{
  "experts_per_token": 1,
  "d_shared_expert": 0,
  "router_score": "softmax",
  "router_bias": true,
  "norm": "layernorm",
  "norm_eps": 1e-05,
  "tie_embeddings": true,
  "final_lr_fraction": 0.05,
  "doc_mask": true,
  "dataset": "wikipedia_en"
}
Below are experts of layer 3 (counted from 0) of a mixture-of-experts language model. Rows are named router (the router's row for the expert), up (a neuron's input weights, with its number) and show model dimensions 200-239. Each number is 128 + 24 x the weight over its row's rms, rounded and kept within 0 to 255. Numbers have three digits each.
Before each expert's rows: a language model's description of what the expert responds to; "gets" lists some tokens that make up at least twice as much of what it gets as of all text. This comes from a sample of Wikipedia text that the model never trained on. Tokens count by the router's weight.

# expert 13
Description: Mid-word name pieces. Short inner vowel pieces after a capital-letter start in names and rare words, such as Ph-u-oc, Vp-u, D-ylan, safeg-u-arded.
gets: "a", "an", "al", "i", "ar", "on"
router:130098104127157147104100121170125158142114094121144110159121150162126125090114126128154116166161133172191151117109131129
up0:139118116153168088070068150124145104113153141130139128182142137100142116148137124147138132128157147151118167142135119117
up1:128120149144129134128151117106139114148150108135112132141147168168122077152147167127121146124151129148093166157121153109
up2:157115117119060091137116149100096122156164130178115121130109102100048117097096170113181136134117110137166135126137145062
up3:115114095123129114139177137172142162088117134124125140121125091141160108129172078097172109138102133120190104099107126192
up4:144079100105172103092100096130146125114121150132114133126083141155110123138116136142165081076150166149141164169118136109
up5:167163112095152134122100114127133170077111124099095133109167122150159164127140124128127083079112111113146134135111105088
up6:150111108167138132118121108095107148155175101119142128183113110069094096163127183131150105137148134157125118118119101096
up7:105166144153137180145098193141149109151141168135116151116122124103135171145118117128154134143099105129144114097123138111
up8:136112147146124111136108124105111142087118137121120168150139135109127118081156168109142113100149139121130110121160133122
up9:156137101108130117143095110124153115136121146089143145122091111107155140114112144106125154089158106120140122160156134118
up10:107126105124114149128173125161105170129142137101147127115139140138137052121187129127124110147116122144151146152152124174
up11:132067077143150169168087141099125126144086229093152150151174113167087121197152152130128141099119119162145155134097154148
up12:140147109144108135111126144148135117102080116086095134145134136109127160104130110106105138124152146114131142088132136149
up13:152130116086076115139105148144117129148123133110092172152126116132124149149163126145145121128125121087158159129132101151
up14:158153121118142077123176062108151115103134084142111148171141106115129106110193136131092132157115145120124160133151109123
up15:153105090162136134138066142081146118138100164115108156146097130102155130144127147142146113142147104096102141155112132116
up16:131126078118110079151155144167162081118156128159105160179065162108122127142152085143152077102147121084135155098117156137
up17:088089156148140087137140130127138140129137128143108147142117144145103139101119129165163148146140127138119122136132106129
up18:061149106153070103094166129153123122139106150151093180130138090134134149101104160105133148151103117141165122153114124139
up19:100141126108109114110109166121139147122110137137094128117103141152148153120159156125138077125162133097173101128154156095
up20:157097146130140142069071157127102134057151133132100119195074147132155141087120168129136112148094158172142127130114084112
up21:128075094174136143100157105129108142109100127106127142157106094119098164133102134141107091102121151106174068126112091137
up22:151078145131092169120146113130119140140145188151108130134108134118089098086137150113172091092107171101127118135116109123
up23:132094130155124185159148097156137144138161095143138124126137077101128133137115082131157161141176160124167167131149110110
up24:168107117149106132137103124095108121128167134105112142133092178157098177179147128113109095163150119153111099130131151128
up25:133126125148122132172129139163124161134107105105115103169105104114117133145068139115141117176142109111141145117160132129
up26:165094128096147125169108157127099199159178138145117126123098156160158141143132096139159139126131115143131171106120138141
up27:149163105133121140153104131124119151144109109098151125126138107141139140107123087105150138172183136121126123136121119143
up28:159137118123084094140082130091126106118105127108140130141086123093128111089118110135116129149117106139092152113112161122
up29:159116164135127150133151147149121165171119125106086156107116110133143162106156086120154118112103168119103125138152113146
up30:092085120156085130119156129114150165174114129152104142150110116120131095136125131151143079133125114111115113150148107159
up31:093089128136135148079095131108104137129140095123214130093097174144111118145139134118149160142130134116121157105121119113
up32:105122141106098138168100112139125102128130118113110114122151156166121129128158127066133131127165167106134157084149148143
up33:129099135105130126111145111120130153118146134099110154076126138129131136132126101128140107124129132175126103146150139095
up34:134153134107153155142093128127095122140109108149149114121114136129135160137140138167146154121113105116131128142099095098
up35:118116061114099109111106149139167136142134154118137125172093136125132104145114127161127124145132099119098145119089144171
up36:141136126145179108096135173146133164142118123137114119140143118128119122113138116134122135138192151162181124113165137170
up37:097115101164160166098137175087157107153121121162105076121140096167115122146114129148115124130165140174182105166159191145
up38:142114124142119107149089126154151108103158133078126094106159178158114121086128077114105200137116100123177101091144108118
up39:137102137100132176198112140119131139122119164147171120121121141128115089121135112128148150100104104155155159149126180149
up40:122111107139115131126068093141151121138155145108183088149091115152137168127135127133109110128144111109164122152187128111
up41:145130132106122087131133099164106076138125152108099104159139157141131120129154136101165162107093134153150132128116081068
up42:115136186144133126088149138151121144121129172106118175095142134111091068097136114113141099142134137121125100115111147134
up43:120108086155142111132139125153102116133112081111149128147132130155131135147094154111172155115114116163102111146106160078
up44:138135125085123161125118124144130151111099158099157125132096131123103172110153113108134122131160095152150138109148127136
up45:101163168159116118142135135110090131181140148110134162101128085129130100137145150148157155125141105102163153159157107109
up46:127123073117135125102134135097120119075122164084138121109104151142115149111154165140094079102161150134076156108144166143
up47:117159095134090138124128109115089101153170084126154177143143149181098119136133132112113145155132136117136178142111111115
up48:164115080071088119117142098163154156121137112116106117132150089141086127082124131135129141149138170127140104137161131116
up49:117110136184138127143136075135124098100134162115088106102157143113123129131142152113158084135141134142136111163122127097
up50:111095130162125138154058143119141171090163113100107126160090137127164160140125099131159120095052158115152143105102069123
up51:108145088124108129103138106113154123125089113129121092157130120106175144128167126121155188148127171133186110141121116140
up52:117120070093094141153114143104131148134155087129107132135111147117100178120138064084107164154122162184116138149130113109
up53:155150108172119113134121120148120127143146111127115141135094153182150108073123131104129145164148126091102159086113115121
up54:096080104168118095079134159184137128126111134126108126148139172156162143120112173132102112172123161166158129110129120093
up55:142119077158115115139091124102108151139127108150155125142143129137125147119105103144130156119142145128138130109146105130
up56:166126138169110094149134174129102145140070136108110104166134134148116083155147120132136167105124110147117129125108123073
up57:162145070174130123125071147130123103151111132156104148092174107104169145137112133156098111121135183109101119155117150153
up58:141121137128047128118087105122097120140129132143143109112151158136174120124122162120135148158144170144157185112137081187
up59:119100112111147101114149123140109141128133114124096163100106116104102146147164124117137133134130139175134133116113121146
up60:129148147159124137134103097120135142088138138145115121074125156102107109138147114139150116124158113153163165135145079094
up61:120148125113147117135173158100123094177122163121139136130100142141140113132137160105146161114102164124132152087145101148
up62:143124121161125146098167109114107119138157093094102100120099180109098117108110143105098151155122166149101143099138083139
up63:145152117103154153110168163122122131109088111115125162193140096151145112146124157144157120132063143140098136130121142137
up64:096093166117100140144122141114117127116165134119123138102147121103119115107104158122112102167117162125128094102132136155
up65:094099108089142151122127116160122117145123121102140140161085118119110140118152123154137098072113127114071153159138146161
up66:179101169110145129132057123143127183209133126116100100145144086123123148151133087108132158074132108135135114115082120114
up67:099135129138124131140122115151121120151094158110122111164085143128174173118156081128136141104124121154147145161112111100
up68:165172126115115141114142096146117181162129103139117074113117126122118160134148182122142100149130099159141120134110167136
up69:090136137126117110145083134124125111130128113167098104127098134152089154087142151113170110092117098131085122129140141090
up70:087140122111153112117145124110173103127105116130147140137118095128105145119141122156115134078087132108125117146123151112
up71:140112138083125155170126136116117143129099146172062138145142155116127069131104134117119124130121157123096140171182133123
up72:137069107058101171117102124127083147132138105180120110170127159095148147148155138110126116129157122133141199119111102129
up73:080134086154147192130146142156118110138147163118125151099118164119159111129126130117127148214139118131156149131127141107
up74:116127129122158111115160132111124145081122136137172070139110108150091104139122121122130138117125160150129126155109080103
up75:133097137171135148131115136157121137125101150096133164086152136130115074112108141130118116145134157120182068128119090140
up76:089128166118086111110164127143150087152137174082104139120145147115113158119103127110135093160149097139133129115134187120
up77:132098103143159132159152162158099176135144171152131143151100122100131138113136107130145070155123152135152137113075170195
up78:101209095154129110101133135120151154064116086137135128161141145132114119086096113184103066109128154119077116120144172147
up79:117141118124112120130124118110128110088159121124153122093102114118126126122129117129129153157152074114156162108081166137
up80:101095112106170095137159141135116164160088164092146122162150131124144130136138134159095129123171131146185121108118111127
up81:080113129115131158133159112134158109153142186099103148093114117066129135128108134144114103151121108123136109118124107127
up82:081163148164078083112165138104127134127092135135106130103141136173132179124139125127102127117144192103155067153098129108
up83:079156092122132106116117118133157167137145150078144100086125086146152109151142156136128157150093115136140065187139112124
up84:155129116115142129141147087121135115128118136089112107091100102124149133157131106115140130142139149154149066152116122111
up85:209091171125151097115107152110111143116163167152126117114090107120117125114140126118172120146109119153130131095141105145
up86:132164144145140159158092126113121147122118110131160103181114137142114168152074115129112129115110122119127108161092101121
up87:130152138133096120122119097129086101121116144116139098161118147131133145175159107141126165123135125075117172133109129091
up88:141118128126134136154148158138095121087141116128176129136139142109132128101113125125209119146097144146138145133117131125
up89:110136129107126124127115114114122141154137128123149122137156175153130132140129158141159131117095146137152118123109146146
up90:141104134122141166138135107155129160171131150116151133122100158130149152155152136124130090113094118119120119124110086148
up91:170130153115138143122092121090141136136069097163114155151153119165110118130158115116117112159100166158098120138147178132
up92:119131111114133163137100154114157146131090076127100130112108118107089191153110101134122126093112131098161100145115104119
up93:151140118164076121125126102108131122120115095075150089178187086122147129116153097110122137125094166145059148130137116082
up94:112099165066125097122122141163101143116125103118107115156128149127155107122104106130128099200116126144156145150152138125
up95:162138168132113094127124095119165131140113163118139150135148137134131099142113095107151135184109133134126156099160093150
up96:120112176174139083136085143096125149125141107118139163115152125089133131123150133103177152135134106091111128107129074119
up97:128123134134117142132167140146110158106098121129140136135123129110099093102128113112152136141143112103135133140131140114
up98:112136113139115109182104142132125099114116120104153117169100155109129097103094080086133081146129162108131127098140143105
up99:135104131166142143131097138166131130133154165137153127126133114151170138149138140136122128130113138145116133128120103103
up100:134141159122110098178119175141087114123102142080155153146136116105128115114135109111153130176127133109122122156088090114
up101:136099115093108120100145115155115112135167122107105123141137128120154143157118119135106121145104151135104098135130116157
up102:121139121078142120102116125087134146134133119143124079140120149123144119133137058145088157145127129122158126099136144118
up103:120133148151078120104122141110114135108091136092129098182144178176165132117120143105132196137136086152182105131142085139
up104:174130160112138082118135108138136132147118146127146115163094135126145090156137130121139159099131140110133100129101115123
up105:170121077132156105128108140145130126082103097127136123112085138110113157134144144155105150181143121144116166143129104164
up106:106173054174154168085134129117132124092109160124160092131140126139125152143160110138111113132153132141132118085143088119
up107:119110105146140161104117106131111127109117106128066129130130118136114122148118162162156118095122143143116088078134107149
up108:135132108153109118119096154111164129084155112137147159114101093107130135107145172154169139177109155169138122153132150154
up109:161088103166125106147099151141140105132139142133148113135119122148131126134121092117190145117139153134123119119119156140
up110:152147158144092128138104103122132127162108096142121149117124127108113098122155149078119116119145116130137186133110119120
up111:143100170197124133128149105183116134126118149159130118159141095100104103146128116154152145146131088149112121150127102136
up112:165077101106147148146158145180116174129129117104112111119105136119113150066160149112148161098081135134124118147155111122
up113:131118138127156118108112140143151162126139130088096136115134122133157131139142134139103116123116126119115154122109106157
up114:118126141079121134187095142145110140134145149133153142113117157144124173125133107118118092127136131132088099202085092208
up115:190055151164173142130098174162145169141170122125136137130126139123126122126144142136095124139166129143128109155139122202
up116:127130170104128128126178150106176156132123109136123142139154115112144182119128153159106127112119137101072126167087151127
up117:106179114125138141111117122120149153167161112135131158137122133141124126145112143083104105094070111110136100149064131161
up118:106139093138150138161146123131166139130102131151120146142131143098098158122080123130136174079142133099133143169137087125
up119:128069149118160201126161166112107160104101153141123128109101089126122117049121137128126175130148161163110154162159138141
up120:167134133141126145092103134164079102106124120150136088068128121105146116112107129106185093156109156112112159128145103157
up121:153174129120152130124124111114100097141142171134134126126118171117076158175127136128144126122120126132075123139136128111
up122:128142124146167095120111162137126123105173114147096123137095193133162146107161157145143120138132109155159112132094128110
up123:138143151155171116118083143139124084100150103109136115126101131149121104159122146088138119129106113128151094135116132135
up124:156162163134103179149126120129069091109127185122093137158135176109129102126148118134184126116125125115118107121109114128
up125:149123125151160161147170102119135154117092122100125136154154131153114107094142112133102104114121134152150083089098123146
up126:141100115112137129078153125143137108114116154149123128115088097130148146149150133129138109127114164135118147120192106168
up127:125106144120100122120135097126118113111090151152127131147133107135113144132160136124110120107127129133148143160130133155
up128:118111105084150104141137086149116102145139108108121121121142073115141138140107158106154120113126170114145132129134137162
up129:147109147127143136092104139164107165133100145134188138154150177102135140144135137081130134124154144117131143164114089070
up130:108116143176139111114142165133179106111091120153139130147116137156159138137125137109149141132110123151098121144066102140
up131:138102174141052071116145080144136151145139127120144130112130123145124161119133127101144186151132153134141163118095123126
up132:152136086147074124142114120109149102106101088129099122100145141102146123090137117096111154171103127119186109126142151135
up133:133166144116093102111150109138122105129127085136122122136156119131132147141144132082117105117128189140105149105084132096
up134:114101099148100115125087124081142139100156123116142117154090129160123109134132150118104079092122137107141135124164131076
up135:151110120128131154132123106115115133091133075166095162131116108130138159141143138112116114107175131151149102132153131132
up136:138096106133173111165131136109112109098117107125155097099096141118091140111092096097147147103120143162170134138106125177
up137:117122145196143158123112097147140084114143130154137158148129121160113157141154081140126173157125151109122130124129136113
up138:135127131092120116100093167167134119117113140102137163149143054144153078114125130101173125153102134130104108148125173103
up139:137146125136144156100117088084104134128073084122153142139137148159143108099107117130138114162098124150114133140107154157
up140:144122098118110114115150122104142117117127129143091147157140131098110176131159133141149110126117126126171136079139103127
up141:145151096118151109135102101144128102160127088140125122086137097150135132135115143104117096118077150113141115142128126152
up142:130094164158125132124123105133071121164132142167156084162130117143122117102112132097137139119143158132128103158125136139
up143:117122116084104153137158113125105126095122107094099083116161130138162133116136085116092126127114123118136141099101099131
up144:105153124094181146129174137137125144096120111112098163131137141141117142090164135103102137158149120167121119115138149157
up145:163153147135116127131107176122131104154144157121147121126119198118121103134083090172105098146138127146123152155125105120
up146:103090105202146115127115136170122138112177132126103138156108172156148134118094155119149167166160090117130124144109127127